config.yaml
n_layer: 14
experts_per_token: 4
d_shared_expert: 0
activation: "geglu"
moe_layers: [0, 1, 2, 3, 4, 5, 6, 7, 8, 9, 10, 11, 12, 13]
normalize_top_k: true
balance_loss: 0.00345
norm: "layernorm"
norm_eps: 1e-06
tie_embeddings: true
lr: 0.00678
seq_len: 256
steps: 9995
Below are experts of layer 5 (counted from 0) of a mixture-of-experts language model. Rows are named gate (a neuron's input weights, with its number), up (a neuron's input weights, with its number), down (a neuron's output weights, with its number) and show model dimensions 0-223. Each number is 500 + 50 x the weight over its row's rms, rounded and kept within 0 to 999. Numbers have three digits each.
Before each expert's rows: a language model's description of what the expert responds to. This comes from a sample of Wikipedia text that the model never trained on.

# expert 58
Description: Short inner pieces like on, er, ar, l, often before -ated or -ic, e.g. postcol-on-iale, lac-on-ic, s-er-ious, and year digit 1.
gate0:506575490423429567568463524463452450456501491508505447491500522581546467531511534567593608531562451439544600445450496534479453530403540410440522543444524442496481450527583540491529452497530499430510417507477500483538465465536380506448522599442432453492494567518421559459453547532421469456574493512483505516507497564446472534455556571501464437464456559444534410444434477522532620474501430617469471557455463503391586491487493454548541569515546580417513506564515411505524505601508494542462496399529496506550494459561414568498522476459499580617560424486479470473449464454488496386505546537551467473580562551522452518541458514524560527437459465494586559474534510516569504478503
up0:457563463573438423502391584522479507517488523536488434432469574483540506581466580460467512469486529432415586572538464429542479522455613526534602464515437533511454473492491428546500521557477526456448523527518468448447569458497484556467476503562568535533515541518470553410609480560460430525540471500547537486525585489439460517498507513588493472429401503499484412477551450487512481524463477499432406457429463590440494485451600556494448476527556543517456542569470543528489435599476484474516499507446407539561373470513524502475460543432343505527502472474467527531564497526513470383502491510541613508511486499653405495485439533571568522507535505526561507494494511488525483560395
down0:473472478438512472524556499467543457449597376499437553529477483529463530434482442351512489420516512415407545475428552495421522463439537494498482433399520571520522534557451405550453502614505520492480490468570480490453435527531535508544563540439482482522480488448512460515507574486522433551594480480585524466417492536509490515516544610449474544427500511619370467514589578482465432472525573460495516430563510543447534522501521468461498445505584434459543441443531472449536472461517499460573561500514497576545519557465510403546537466611560498469557497533613489466515531558477621408607483498469473421492433491491498543571512476536576447506515514533537513531537424451474557518484
gate1:535439529503560567487570515440512448568476474516507502529476433473498508556481521447557534471531504519538509448459474502495548443506475565506495540404522507499475540525555465518431585338371489458417530468457432456440492560515521411487557526489535511550511581558477583529606423463436491515486577549534482505624493612453505456519486501497441565586558597522510512456401475473460477487520504439520476417481518457477509483466448530444558501445543495512591476516540555431487581433529554493435595499461555560453516533578537589521561465432486528552496518471488527455562495459485513432507477483448409545538551447436475531414593542405509469449414417440428547537596396557542441496529
up1:476449511503484506491519464459451470563512469593445506495514548554513509528441346533538512428524493480506500371553525504556568545443571475414471461490531551441483443570464508565474495443496530428449519519600489466563474582493480497523525513509517523545547536562533574515533531463460493434536602498537510444494460566483574575509523606463470559577464638480457464512516543461550552606557412552503562511466570413429516446441477482447491492412515512380475468502513453361510481523443475437473419449534563446469624483459430421540529494483502547492556473500450550368506446603487606424551483494488529514487531561487498470533449538500440534484497465402515545533469531463514438531470
down1:425470521531551380517437543501466564601441467537453474498477486509505406438493447541584493559456479527551539477495450510531472543549507564494494526544428521487514519430664540425476500504461547586481536497536500564455443527478467528504474526539554495411522490509448472494486559429505561398545525508512452494525556494550530592500553490495505505591462543446383520498455463442539606456439491534448502462533553439483472438535473544572592439416395521503441498489440569596517578448422459465426475468636579489505512449448535532518550424562487485469411475505536500489448466542464499496480509478572428447472575470531533491552555505486553571596452551525485590450513519484507560344446
gate2:485404450476429527463502471469402531585496521478617518571491582558469479498474543463519420474543555527470446453519523479483523410476530490489547486514444489527503507533539477507537495505516554444423442516447565461452553468511444525512457519579443465602486512445420577495467592499491535508460536483443483462550560517540584517555530461535481418584516449432491511522527416526498467492486517532516431621422541476527468515580484409506516595423502522548490620476483507630531542477489470501579416504510470374565501598532463497531487399554519521551482536517473404505558497466487521528487497432526489539626516557368460521558519394552468518557550528381399452525475503546439514548420
up2:580470458529435444536515536557492524447564439535560485445561491525366598486490461503511504464409463477526575446444507393577566522443523436553386498499540520469513508562498557407471481455481530491512530507397479449600489481526492527483493549518559421527514464590609484540450449553400511462538530472500477488514488502483469446489534480500521549486483465473498521529533478529403540516446462522528412552487456456475615525435453488484489522517513507526404432488557501508521511458588482556656469503557532506487361557550606523431513442478521565502441587459497454502495569448487516428469538475490417548597446565645556496537455523497461498525525474471493557422537571541446590487424
down2:556469491343528612528501589445451505518500495443492552534444580528578539458472465515493420452525504509508489462554516425447488548590604481536488532470547485504483437481522485502495466383445500514394391461520541505480492428502485543519481533470495505537514413460512523506505555517484480505426512490537503444530591583434438447577549494447544521515495495416436404530528407449457589499490505592462348596552440462640482539479523503531524521533439565472523552570500464489528508508413560493518542448520445563481565463509507554526525544411581490462508483413360426490504560501509495434536468559517577538409502512498467543534506486541565561466501512542480566509430402496503453494580
gate3:553376447572523443506558594422532506440608487481425448440550482485426485423396512562552538502502537531574527521557576613567453452565591427493486483513526472457447516555498527498441413446534520519512478509561531517429500415482447545588494490523450508511445455578445496535412504512544457535426448486540505449490448453489499526531463470540523540410510504506450528488528521494420473502485574529461619508484585502521472582515514438503547597517453517461562449544641417529455441469540530562474508573530512449513478486401531517445471366484459510605506503578558467548531538489541472508516553491499456533553417477520524519470476449599468515512490383499486590489445508483542566393487
up3:549467594513508564525480496495481606594402500405509563506489504514450533474523498460503419570425489482451494467598518487541504468443523502516494576638449444526533520531533579572472526444512543562432525565401547503483546512494541571462511508431454496513488482450495435396590482400450502567543552510568512524495419522441567558505426538498478554463508485484500576488488516527410527480579391426520508543403502548441519538462478518493462491455510463475411503444505464575575520478470473530487483364474488545441412493547472469532498438493449563444497558511500465465493523450414516553452465476460483486459560569504598542467470520500493524544586424529369583513498568547593473604397
down3:435550564393468584558518546591562382554476501549489467471464513450489468502410461477345490524556483537519518519506524625517512446477454583534398494531522540471492485386447526456542432553510593405513518442499530562500495566465500424457590505519578570567595458508474553505569514591512491536572540432402542614482432450457561432487507524429449497477552472543507508484547512518485554486536523534468536484563582480523514464453427600544563566522490495481466503512521517481491436458421452502498539471519487513499459494461441442595465462489495622518488461465493399482503510422481481444617516586483431477522509505571496528488418545531540422482551456475486498521505488484483395417470
gate4:436516592487546375529408421443392462432315445515468433556451519498546482606533496497482507430517489562498442555490541507507513501458541579567493454525536461491459490499436566458447471487520461442478492527457508590566556521393544625477425506584509538512406551509520545502577516419513501445484535551499499524538478506490536466452540493408414577475522525483483478520525451599432487411545488416454476431522552524460486401467524504552440513535454531460482544507577463482425552487603554482528513521443516510480429537441516477433497461463547551520480500473485451589545529448448501548483515551484494477569618471586494496555513505507580503558474557561524602599452520555518541537437
up4:505538571561477394615430453442464440417469421523460541559522441499523534539586467532546557413550512516527434591345462427473539568437471439497529469533553450476495517552478548523487531518562500467471524515503483549458523480529541538492497514586476453451510537458521543506417521523374505549472545469415530540370551399487563466518519418434453435488514505501552466522536518515515461498624513435500532441499532526518547485473496510523434401402462471541547480529609506515452450595604538464513537560598535562635512511461493496436490525504524498465504525504437421499496477468424480570531479602456448562517521513444498504532443546432516466565419456484497502556416587501562514469465
down4:564487522490477577511402463464467488522490467561519545502516455515533473523558469484451476501497664479425562530416560504487514515420499357431551514473480536596538458536518469524396475476519489604518497446490526489514444534444557507597528524508601417488514477617546430535469467473481483400454478430549463435441439479443537450490471607541590463527528546532435478460501454506501503487609488451447508547555519478565514469508500540429567540461502517549500497531540528550517416457483467480414513461482559611531503536528500473499447473454459489475461570506515554566573551402413490506438548536412508459481525527401613507547436572432492580557406474533538565449473475449571484599489
gate5:459503479419390517502545490491615495520539533423455525523450550493504538517417458491474466543443503538532546473586435457460445471470524468508421478416538525565530480454454514487538477477475579525551520541531534477538495387469510629516454452475571588513489428377536427452560466491489478501438580554553499557573504526526462573512521519496446471406524516527441493439478482630566459557514551520484533514486464415476557472456477486540474494372550384587470545469443461498516435565495594450420551602656492481440518573467500512465489429548448529436482534506505553600451596474464481443511471507574599548470568468517474553528438524526497563451535548417493457465470514504475500508543
up5:448572477515435420486475456463544493563480516576446533435484531410550474558423495539456428505519487554575615462509512481480508472508537494534498480442473511548519465508565428478524614534569530547404508501480573476538497489510607460522452471415565402536533509441494477503599496421501522516421531489448403469496485520503593502522418545463529431502417523607494425554420510568561462470524554462458522466618518537513539553569522513528449494508558499480446410462523586556401454564527448488573587513513477567497632481426506543435478498429532482483489522513527434384497510518413481489500493421554579540493514427419458528425589491498516514535498609564435499500440472437505533522557
down5:566552453695549526495489487588403563569476525475515533514455579499553444521546526532462586459367502504530434436588458548523504526569507495502521613571465499499482539532470612487517539436520378511453365478477500522542520497430486538575540467528512504541514477506498446461476481498516470506492519543473419504497504440503498473476530532474506449571404504424465615490505489393540582403491409396531492484565482458513540481537495490486450433545550494404415436520530370484551499473468533515565484514479395531466450512550473540531505570495497516435480521579506504507430542515582473524494438451491533484528475485551478492560539450448503462565419505515519380544535528515497459498626

# expert 59
Description: Early consonant-vowel pieces inside unusual proper names and words, such as H-ic-hem, F-ut-a, S-em-inole, Wy-t-henshawe, plus stray digits.
gate20:482491561506467479456427520516531497524538409498486451472476449427482485481509587548575461514424451441547585483554429380391546548446499471432500517494440495467478565423537451498458490451562503565529505548415489468557403572485459528460530483480442568499529521462591429493478636564440489551527466428464616514487502465485580509496477541479471470509461530607477462451435485511464419524574540449514503546533567461483530567564511482491486474552478508475571523468499593564503398502537535505606495437628517474467460456578564438508524413480544500480530539485462576543583562507451579506588562413478418535485500439582544561491490458542497462462527506462416510485400382516499574496512
up20:541519506542518517523553421587508509519546518544488471476502465564403598474431519557456431567520482448567593501503451476454579491503490457478475495430429527425506549455491470521517461476417463537572510571433499616545443541579542398481467475482411524458588516423493493504499539439520405549538428503519649501530501506546526382535486543644522542527544501468461471502415499503473454450519592469400438583572546470540476531555391557585519457436505545528504601437470459579458454439522552427483446518592537516548514461531444435526513452503476550454533471485512522508533435561499576534462428500502395511487492521443532511452441483527541531518478489390517431541539414527510500552488
down20:442438539537414484522520511613496533479542494496503423422512428537447481519529473498516536573475512552545534567478449419409510405448483582443556472569504504541447490544459523618490435474522487489498528452470496515516469529493487520594544604497566539534531546433473474487446377512477511449576611433575487482515465422477448492501431525548497508432476524428513532484389517541511502475457423528537451532482467498428577493480423555567465502424586539485534494441532536479522459517531412466547502542565477382502495457465548446652492492616440499475565521507505502588522478484532424449456547533515437521614532480564405532563478407490627515532453516487482450570471458532492591533452
gate21:521537517583470483531495490562477509554472459527444449563499552425496488460509479502534543608529468450562604469526508515585556535482544498463533460542473498606535501371513475468403495509552510426463455492530469510546527486508491391591426410480514492527509432387481610509563527472529471471505508438539535480517519475471518483557520431522458518522465470448573454485563445456473447504432445629509483513550523523540492427461497520444501460486457490546424534462407485481537390510549424494499427431394464478521491475454573447559538487502458531522537566540465446543474596426445613470590524595547501567480562522492572494499473379508504524468551641483408520500508529563542419617475
up21:406457475488452532494547489494497509413592532528520527491503573583505576441435406540413486524522420607475568438421546469489450551513458539582581552478550433489454612540497530449438480394470414503462486480520538502502441542456583484465462403528512513522539502539480411578419431507552559480469483459405497591463519508609533496484512553547611595485535422462569582503480474486532469473558457557484507562568470482501404552483520535526573499484560493450538548470571503503465551388505552530531469418489530483534525501514528462519547424571507442477458556503410461578412495508517509437506478499574483490501558493478451573512571473455511473445482483428597495592527436408566509456485
down21:490506538491544625460479463504497519485493496465469460454571518561614525547492470497468537484418559529487502504533483562590491531427486501501538498528570514403550548422607465496505561474456445482459548522537497492473522472455532539490493519425514423485625457455470463418560510612495543587490444504481552456394507399475416462486376436516469486490460536429491560431577457583459390429573497484526503518484363409473493520550450511469458456492569550455489572554497553466484472490456461539490559493550434484617545567474451567465514545478509492487533490532518600513490565515566449494561490426526534467482579483593486519406478468480568493427535422452562532380415509521562527484543
gate22:489578388541513489472544438561522560468564470563533499443487539546416559429504460536523451473539526443551497489352555527496531544493483509492497540502441490455474577498425551649485461463525489478488521501473568469564570542517451489562494525506495466438495470537538559439457458427532580461573558543532423461430490530521562515548528450508655614436494416459523467504520522480531441476546473524445537486490507491423498478573501512478505562531523417496455569518487465519442492524472367445527496335471484548556542400534508525507497404517459553512471485453529462438415482497507526379522526600530420464514524503533568398460483529492564427466573499458447543518486553565613531548510
up22:548481517518450532461455541556530548538491466522503473498479450493499501444538541436540437500518421460496596512421547508563553449490500438508464445578542527510491540575440525466511408470561580455506484510536504348486583591558488522497454483496550465452505512554506537460442511468518485387466549461553459485410499446578537409435584432445527588533455488462581482468581489527542443445606478598425535478514493433456572366514428485515406548510465491533492484558470486552446480584550458440538480429494649472488486478560465493548542528398444528514584463466521483566472526462463576476494550555455440596533510570532413433414527468513527479533574486525545473563557513541578488538557
down22:420557441603442464485540550556500488444532588484497485542545515495479513522472524524488559527474481515418497432492502587524526433487419419543487503517461499417579490405592446527524428528565533558487580536562511465473501622479516514437576482566505445423487466495485430516529439415591450542432392491433492448474520505487533513463514474467479556551422440546647469442590443484497548473520506514476545510459498559470473477569532485533515439542537505471490531490556529609522440503466543463530517562484428518540455569492493481513549499595467480461424443495475563542531529536513503446568439497469508376444441490356490571456475438641479485475464514571470558469568594504381456518457
gate23:480590542408524507373462523553556520464481596484496581557508542445529577464515551577466538622519475550505470425451535467479599453421503585502500443467461531558585443478482559494393576448543515538470479420509523555470558579462474469547469515447415524592510552410466474460506435561534501496471488470492479533553493504482480525546519502512499549459441474536459521335479562608451520482496521541458572485570503545470533458541514483553471466399531546406476570600511568410450478495452517508510506463522508562488525457586596531526466524604510440499560487432478527475455459528447465502409472499511507496411513460492489501479499496492445507430376439563532458501536497567431578450403
up23:464499469436613490473524515581499498405519564457447530606469467429572451472407565499405465541497631543548376466409515501544478486487518480498431377425410486523589471472478607546499566488523524535501489457557532563527496516470445447529457554472511630463534622456474466568476511493582506511479488532436545462519532458519519533586549503487535578453501478494493432481382524616478469490527548492495503580573500478498570464570481430526514546511500480470570522622451502466495528456459457477551501465570529564441518489498617507558446559538479481509507526417469519495484464411467416548464508472448450495434526394505516520468508506428447471547442438532549442523522554551495513465578
down23:468486559540545490456530530555436478490610651496468437515571403461431490514388488414428457457587560456547475349500494539510568522445437551434557501507475557465501494405479488448508535485508484660524514507528533517531511461475526564569547586480569549495458464481471538528457394411492555390526441497494572514500502510509464428548541537417460459536478576512473484523538465524526552438497511492503415434566559581504514583557494557528469449460558543512447511516539442507557515448441501461580489490576512573470377569529468502571460535522454541447449453525535586550467449532433562486490485450399471508438481508508525459443584543462476522423444480478552501517585478510528521497551
gate24:469493482411466530456433502545531476534523438509505513598486492554432588449568496518517599571461429412447425533547469617514515607435559491456443505483400599499479416533485386494497435494453473483527495480573546381577463540460487485573461477532466542518494437454538557583502529471523555477537555616493559426534554378504566464545478424568524434447455550546459622449513527475437529473414513484434497523514510458419551478457447442548485537518470505463511474476484458490572488471552438562553477498455476473442608477494482505565517487547527458545581427514510424550504537501556537486483549423519547597508428500500560496488523543484486528540420439504468575459542400533453567520564
up24:446427551545552471529536456388449505472439471587552427446585547517478568571539478484466487434488523496507490478503538438604454395542429439526509455512497502511512558495616450448632564568456436518499499515452487514378492461454550510514549467511489543473468537495453472516584541500423407503447533540559401466543454497505400444442496568575483433500604465462544542565522394518517508477620473527582573551482525417538551474489469596477478464452452539547457525468457495532502655505470505431537504427620469573520399564458448472535423459444457518596507513519493486559522519563502451434497452569498479561504456536516541495469547491443488478498541479450516519543496476519462470544548
down24:479526554508490504545467593422470518458536548526521469607446549575483468521489562489552561559562513503533475474528397566595524525528477489483492526455591503554585451460543573425450573567437484528544582446500556436496532497423460453504451546474433522487500538496530468547467482538538560566488573516587492481513536467548375527511532482515502412633496588434390421525493493562518543514497494432499511486494487423473467418541530576457523470521500574501534585485536416532364460536361464473531450530569443518496485438521506426551449473468514575533524561491387421530471537413464430454491471459485526503389512430511464570527491455456554460491531484411444501489518566510486494614480
gate25:535414540468445382524570455503519455548493539522619500474544546467502591547507462462444578612518592530550459546542565503521507528533565398530512486522500454410517492478491517558530468515638524427487515536535393418517504461501543532484469529438526470477478475423494497556472437561422501545573484443412456470485535559468557502504477443545560352551432374612495534505504424484541533532476488512548507474472524482535463492481488475564531497467403570512469507527452540557565542465497456487487495511506527535553473493493367603545437566457470529484518527453525494480401525397453547437490521495522383498547516602552462438502466436464535501450476463572425524587525500618488526501487
up25:586498585513468585508563511581492493413501585496515517504424563569563523542465528501494493526440437444509450587382477501510514451531470481491480513547541485463493520496504550493472489537472521458529419489524453475512637501400488477441536414494479525497517571535506497545593565549576465513484576453537516498468514494423441487463463433527576477389526513521511477534514510510485537614460494466447470510519578477490517494564449423501455565587459549493476503468387517559475369478518497475492433497595587495609458440548494539555462504487517461457445555553510459387450530535434406480442635525536596450494513563507540477516549465474622552518627464459498556463511454460444443422432
down25:543505544461442514462525527561536485560462458482506571482472466493472526581507550577418439489517560473552588486480478497523495591430517506480413458517437492501502466605502527465499478500467478561524526511518598496507540501504530492483453407620548476503448474512487510454479505348416457531488494518522502551527474495542412542478448376463444544468451528415499483548559495556532567505575493491573596470553454448507530487444482465553543483403450444526520518435467573446490416516516477421452448583449483461464490419593475475430460451497572556490512496544552522343501544519417486548582509560550552422458491599548410478465592576442579441538537438616459479509531458533588553540513

# expert 31
Description: Single consonants and short fragments inside longer words, often before suffixes like -ied or -ing (electrified, sacrifice, mayfly, Melba).
gate20:556506427431516584454573507471617595534562493492499490537482530400531508441501506498551481572554444451515438460487502524498515480417555548449532397503543504576562486514409506469551449425537573464536420559495486391543398454459491467465482584476545536574492536441518527447482477528571554500413458548489588451575455590479503543506520495525438496474415491587519510565536463472482471599478558519585449481464510495551498563544549523424528472471444395576456569504556427505508604532447489481558558464567499465458391439579477412504484450516465498467541476509499471500527505529541467493480468473573474426478411375509525529528473507390562468508461623551458403474462534491554530496498
up20:458492451537557536491413528547529524432423531490524418434536449558436551395535494506529488591499454443533443445488517490481564470418436459453470419501548530496498465420490572423485485471507480535519543530400663540537503497415524460508579531473459514537573493521540415466634438442452517511484448448518515499506576507564565575494540424555452465575537492585536437462576487499494497556464456546461504576415444487540494546539471468506506577453502506553424560447523538534520505544567579417494477423453474563408578449463539481498542539462524532574487467611521506573462484483495450559550404413453440527539481475462526537558508549506505496432535396449496572597435540530480428488548
down20:555585445453571483478500425441465461516597382445600576497469449416546531673411540492456486578555538503510569499564502574541478426459635489557507496526528584467482511524501470510487484436504496485550516514435564485445547538510499498489444504486507452466533485505462503480406413462495489417436494510556514504424497444584444518487509557665515576557564522488531496510452514518468593517486479544419511491454437483465552545531549497524453423524457511440507566552538561506556499461505474510451546512445551536531525557540446498533439518513579512453448468472538566443488547472512421524541449572543448445406527454466350522548451528550500549562486458459462537424460506541464408403520
gate21:510525500483482487516453487560467514567507469483523555491537512496415538572556539455507386552583607519520463527491450401472529520435429597547468539457447519489475480475490598529420533510519453549420488573548604457495482462573494457484497546586551486454440467541412496459518518524632507519480533553560496544545432470416515534498440560551452463417541542521423486458381529531498507472574534524413470446473580520550464551482562626419477539439546446553502461412494514501472520542477508567506481534520491523495529488448576580518483480504576539405450478455508413480406570533430509556502534538509640474495420541466558456433467536485385472524468574537481557405444492516455443455447
up21:509455479509431566478541520490515531496535505523514587425484546544373428549535502448534446540570568447405479559495489512447566549509529553522419550517422546495488463474506578481510530434571453447414467517532519529521470452589506563481424513481527557443470561449488478532539549445565510429485564522540601551509501529443556459488511523432489559560458496537470465602459510416420445424544433461423453520454542476553477516364498703481588594400522533503467435409528431458538490525536505527489470544564473482501439516433543425519496422501523523450493509506530469478416439469488542524536576528480523551494551493523467506491537544525408526511460601473606452383493510527499552446474
down21:440426581512482450536453508485560457500480498491506464518613417477463524533486519495507392550509564543518455515524565489520468606447507540548546566473553548537568452547428440551441414506453569563455535386487497527454494563471481465612468507552543549497559542508500420435498528516391533456513443416444458548554555508458511406575541465522575427409471555436467439454578479484506483543491588422472479547524451480450433540483453484492517524530547553518361437391503485365617636530523508498491499506520472583559493515476550438489458551505500485583536514523450425584542470505496494437566535513486476483502529446487469573477513537423487456537459420490540509569543413543549484480482
gate22:513556553485513512498470480533476383528447580464464475496499488493484565494491482502469443483557460524430443539453446513499412464565487554417521521594436556511477440555415550457539439599489468439467476443525527532519492415508487537567445501549434536531411430503516559483520442516506594489447477473453463576417445464595499486536445476487506564391516502520520575353601484485375547592596590547449538498489543506517450423438522545502589522499528539473497512529552624533506460502542513505468533489469642514536566590474523532539468523433517547580531473383547523501425436470560454437539524480481551564480505411586506434487524512465531571494562506497485539442468479467498525534400
up22:515533505555483462477446432470510668508430453571573466547399472435503471537575499496524443441485463526530478416540474468466458517444468530501434585444550468510534548462547435611514416539468533569598500552532395577501497407558482474575460461524545475540440449540524384474398467513430532542506609521572489459432559483425447526459556515502500496417463577519462424442461418507461468524541448555474513555477437483492573474488496462550572580508526407516569575496498515570506523491524481493520420535563461463487416507578495539520550518554444608466440558546591547498492465451462443482573540520463507448480517532551533458482468464471457447461539576527468465488531514535520572377536
down22:470400615433419522586527523539468456398524570551446502495577415526497494509527519467464508572482508481514567551558465518541441526510510528564596442496459409537438450553495452357477518499500516555420539511563475569479388442510533535520456547487499509495448512551456435525512540580620566393609473420527521530514509479489500544415529601474500516518463456376487503479488510517441555467458470537467559513532442462445509516560484457514547453530540527500544452519491508518405555451553506482527432561482494504531471475486576524504470490618528541526362518495407551526509424478581519401520470458521435506534523468467546490553492555514496583509445451463546505415631423481439529567501
gate23:522441456478484598545443511507492546583456492543624438502500480469528537464531562555427511546553512549467447455475537514501527500440485472505487523567569551579451566472447526461543446500522425514588348560523476422588507483548526651435479437511448489445462428518476440510504511510491530507471489442485433511504506522442512515449459585525543537452450414536431473456515526469540507483442490520608500524489458503517549509575555559481455581547497444495499556412416469440493503564533526583631498519500458488481601490487575523530524589522572511603439492501535524469495538472495474487520531485438583387523425556499344568504590461491479406507418516459499491444592460476580505463541
up23:440419505552471554550447487465454523557482496493590393454469434551486556430545590496477464480513565568401395499526548438477495477469427471443487494523586549543490566478392402452439547461559482531440481579460511431541522480531584532497505549599480407415479412527501489647539492549553493539551588435454421472579517528484544537527463540520436413488453491481477454435571487512520512478460515472547499467532543455517460498551574558559473641468381468518566527421484521502445525444487540489543554477494531504496468483489516602496525509558567541449427559518513508541504506541472517499481491485457566467544498527565462539492534448526416483461468484490536402504653463498593437434530
down23:463528521515544459529524468528577544502547598464512469531491452509455461578464388495461482555443538443577512545476463478461506524446496506457518470457486547451536538566516455483534492488456499486464444543568578529405537487447504418505430456559490553554522492541470476528516499345556458527456542531512451486501553497473563519415561511440494496528507570423463452532406391446469574376530578394457433406511526500533471579499522504500467537590562603596496519471417509394572455593525457528448517437466506426485523587558587478380581497514529505538635524576438539541522532438555506478441462518469519531502511412475462439474620519509548521534528502556496478490488516468411529489468
gate24:498574529388498385483508520590578506481423532565554446413528575508460467424521523514543509584450443418458563471544547530569436399506516571557413471472464460470534473458523486536477468478489491545555523523508462488533631607459512539514468561515465576521475516623524512519571511485518496509454460416481490405517490654507503535492504437483472553439457534471456425515516547460500521518553521556447630601531538509473528447472480508529437492462515533414499478578528502514419463437456484480517502512440518489495460491421583379483463440549457607495505556481524499568463528430487474523427380502496535534496428587522555516445447470527476550504474473438557523617447545565504471428506
up24:539513502490501520496509494523501599512423500517584578468543509491517442407514441490497544499446432535418499514577523506502513475503483476616483447493484507522531513628474525474489436462537500514495445415531544480429496479486514502550517503481379464459564422593444496572490573473449435499425458607483507475547406598521483568554575514527497473517447582551456509481425435436551477543465446499430515472467390438511517414503494558471516587439477589432502467492470552570429504652480522544549531548499482527550473500474505484497484443549407537574466404428539439476571508464481572526489516378464476471515546582566487561561564469527441596528490617544498431527495562527499404435515
down24:436507534609403466517506505475596429543512564492487556555438452439563472528521513476443390519418549498536503451476504481427476550509551543529406452422548412504535516468509535448460573458398649486558442545507494569523582520552488476523415437514473470520420475483573479569505529510445438624476486482518512593515417471482513509501481473543509508485515564480493507539439518572507446571465472464520417501600537460499580472438520511524607495503494455490593413468496547395504504546412402550571474554514452508595490455559513496503464503536553459487540552442490518489436644505519548494565527508484544416462462464528509491505418542460611437484427402466549515490502478559492512436481
gate25:593588515471509465545548521526531485508467437483435553478536423462517568590471508538440483446502470445625496539529513522470497430515483466556558541533534574482463424489557507414469498508544523534399511452580465436528524477504495451575362589417547522561546498459470523459497500519374551512491502458494550465510415468511467491484519494467414417444484581530540547473437527629511476525408472565506424465553462521507486571477532518562495573442511593463480449453480467514415556461568512575445538547498538566521463529460481536472474427488613450480504536486502518473448476456452332483488566541621407504531520537382479526551483471528507617512478451454484458541546565547475489446550
up25:557469513454444475531587564438478545536542489545494514488468469501519463476599533531475462440518593458443483442573538527516472474484534423580430521473505519472466520423463495479486434568549478546386548445531476556511490551516506505467449456440561531524576490534481561401464477416491532493441478549487508392594536476406454466538486427484499441562522476518446514496538555560490475529483480537541483463600414494445524613525514530562493572475463555442424399509502430483450572535425421571433593531461539565542527524599497522413540416517503442460491453479502548537557474423530515574536567540513486487532523514444602573531420528466466435486458513381600535504608570429606531466473
down25:361434575461444446542522476453516473403452560546530497450545489506451472468441558444473530534599394527529523481577490518440480449449501549556462531458546519530481476506512530420596438633515509474524534510513571432526495519570572424533515470457490541483498496491435556550483511538524472540501531472477470458560506588566519454463449572528441472509429470516628581553607570540511372484418431527384503420460502522444464495541486419586518441469504485503531451534455584551430521484416497471578471598460473428496548540435495477574567474472408487419461539580554534459524477511479512536418510505449500467597483495512455477531521414556391508521556555477484494510500588512487538529496